config.toml
n_layer = 8
d_model = 320
n_experts = 24
experts_per_token = 1
d_expert = 656
d_shared_expert = 0
activation = "swiglu"
moe_layers = [1, 2, 3, 4, 5, 6, 7]
router_score = "softmax"
normalize_top_k = false
routed_scale = 7.1
balance_loss = 0.0194
balance_bias = false
init_std_router = 0.0314
lr_router = 0.00136
n_head = 5
n_kv_head = 1
head_dim = 64
vocab_size = 4096
norm = "rmsnorm"
norm_place = "pre"
norm_eps = 1e-05
positions = "rope"
rope_base = 10000.0
rope_fraction = 1.0
qk_norm = true
attn_scale = 0.125
tie_embeddings = false
parallel_block = false
init = "normal"
init_std_qkv = 0.025
init_std_o = 0.0
init_std_up = 0.025
init_std_down = 0.0
optimizer = "soap_variant"
lr = 0.0027
beta1 = 0.95
beta2 = 0.99
weight_decay = 0.041
lr_head = 0.00924
warmup_steps = 77
schedule = "wsd"
decay_fraction = 0.605
decay_shape = "sqrt"
final_lr_fraction = 0.0
batch_tokens = 131072
seq_len = 256
doc_mask = true
train_tokens = 1157000000
steps = 8828
dataset = "wikipedia_en"
Below are experts of layer 4 (counted from 0) of a mixture-of-experts language model. Rows are named router (the router's row for the expert) and show model dimensions 40-79. Each number is 128 + 32 x the weight over its row's rms, rounded and kept within 0 to 255. Numbers have three digits each.
After each expert's rows: "mostly gets" lists some tokens that are sent to it at least half of the time; "comes before" lists some tokens at least twice as common just after its tokens as in all text. This comes from a sample of Wikipedia text that the model never trained on. Tokens count by the router's weight.

# expert 6
router:150152078113063174116100123119078202131136135151147119110126153131070094115104198170137109086130114148083102152120111104
mostly gets: "ist", " cont", "″", " Party", " election", " member"
comes before: " of", ":", " and", "N", " in", " ("

# expert 5
router:120117172099158064142121123150168124076086134107108074156132119097137121078144177064097130193088142113128071137081121110
mostly gets: "ent", " im", "imal", " due", " sur", " sold"
comes before: "°", "3", "4", "1", "2", "5"

# expert 17
router:150146135168125087151122082176093106191140110128080159139056134096161152073123168162074045176164130106143133102099161112
mostly gets: " to", " would", " through", " into", " may", " could"
comes before: " the", " be", " a", " have", " his", " an"

# expert 10
router:142114151121111108136107123167059179121107170140164166134160113179151152127133091102153102149093082105119190144112137153
mostly gets: " A", ");", " ===", "ior", " ==", "A"
comes before: "\n", " ", "cc", " S", " N", " P"

# expert 3
router:177140129168157140155132185070180157075129139174164175154192131150170104131127140117162171150121095130129142128137135109
mostly gets: "ment", "ction", "ision", "ience", " service", " power"
comes before: " of", ",", ".", " and", " in", " to"

# expert 1
router:217161096100112147158159119193057112108155129130105120130110101174079180136181103121141105184085141090200166137106204154
mostly gets: "\n", " Par", "err", " Fran", " par", " rul"
comes before: "-", "|", "\n", "==", "=", "The"

# expert 12
router:102096106127166072124173122193105057111100095104134042119091159114113125094151155117175169103129136041087177149158154181
mostly gets: " for", " For", "for", " Mor", " Per", " Sen"
comes before: " the", " a", " to", "mer", " his", "ward"

# expert 9
router:145168175092102105111092160143133105142124174161164168111195077080157152151104146093144127108100108141138108128160148095
mostly gets: " team", " Cup", " Sy", " Team", " bas", " League"
comes before: " |", ",", ".", " in", "eball", "s"

# expert 2
router:076111100160089128138082098125153154121116144164149091173168158096144193161158104153079112124114108115099205147106153065
mostly gets: " ch", ":", "–", "/", " :", " *"
comes before: " ", "1", "2", "year", "s", "M"

# expert 20
router:122099093106113153138100118162136175168076161151171130128170103086114149138116134147140078125173107095130115121160132131
mostly gets: "ings", " Ar", "les", "ures", "els", "ands"
comes before: ",", ".", " of", " and", " in", " were"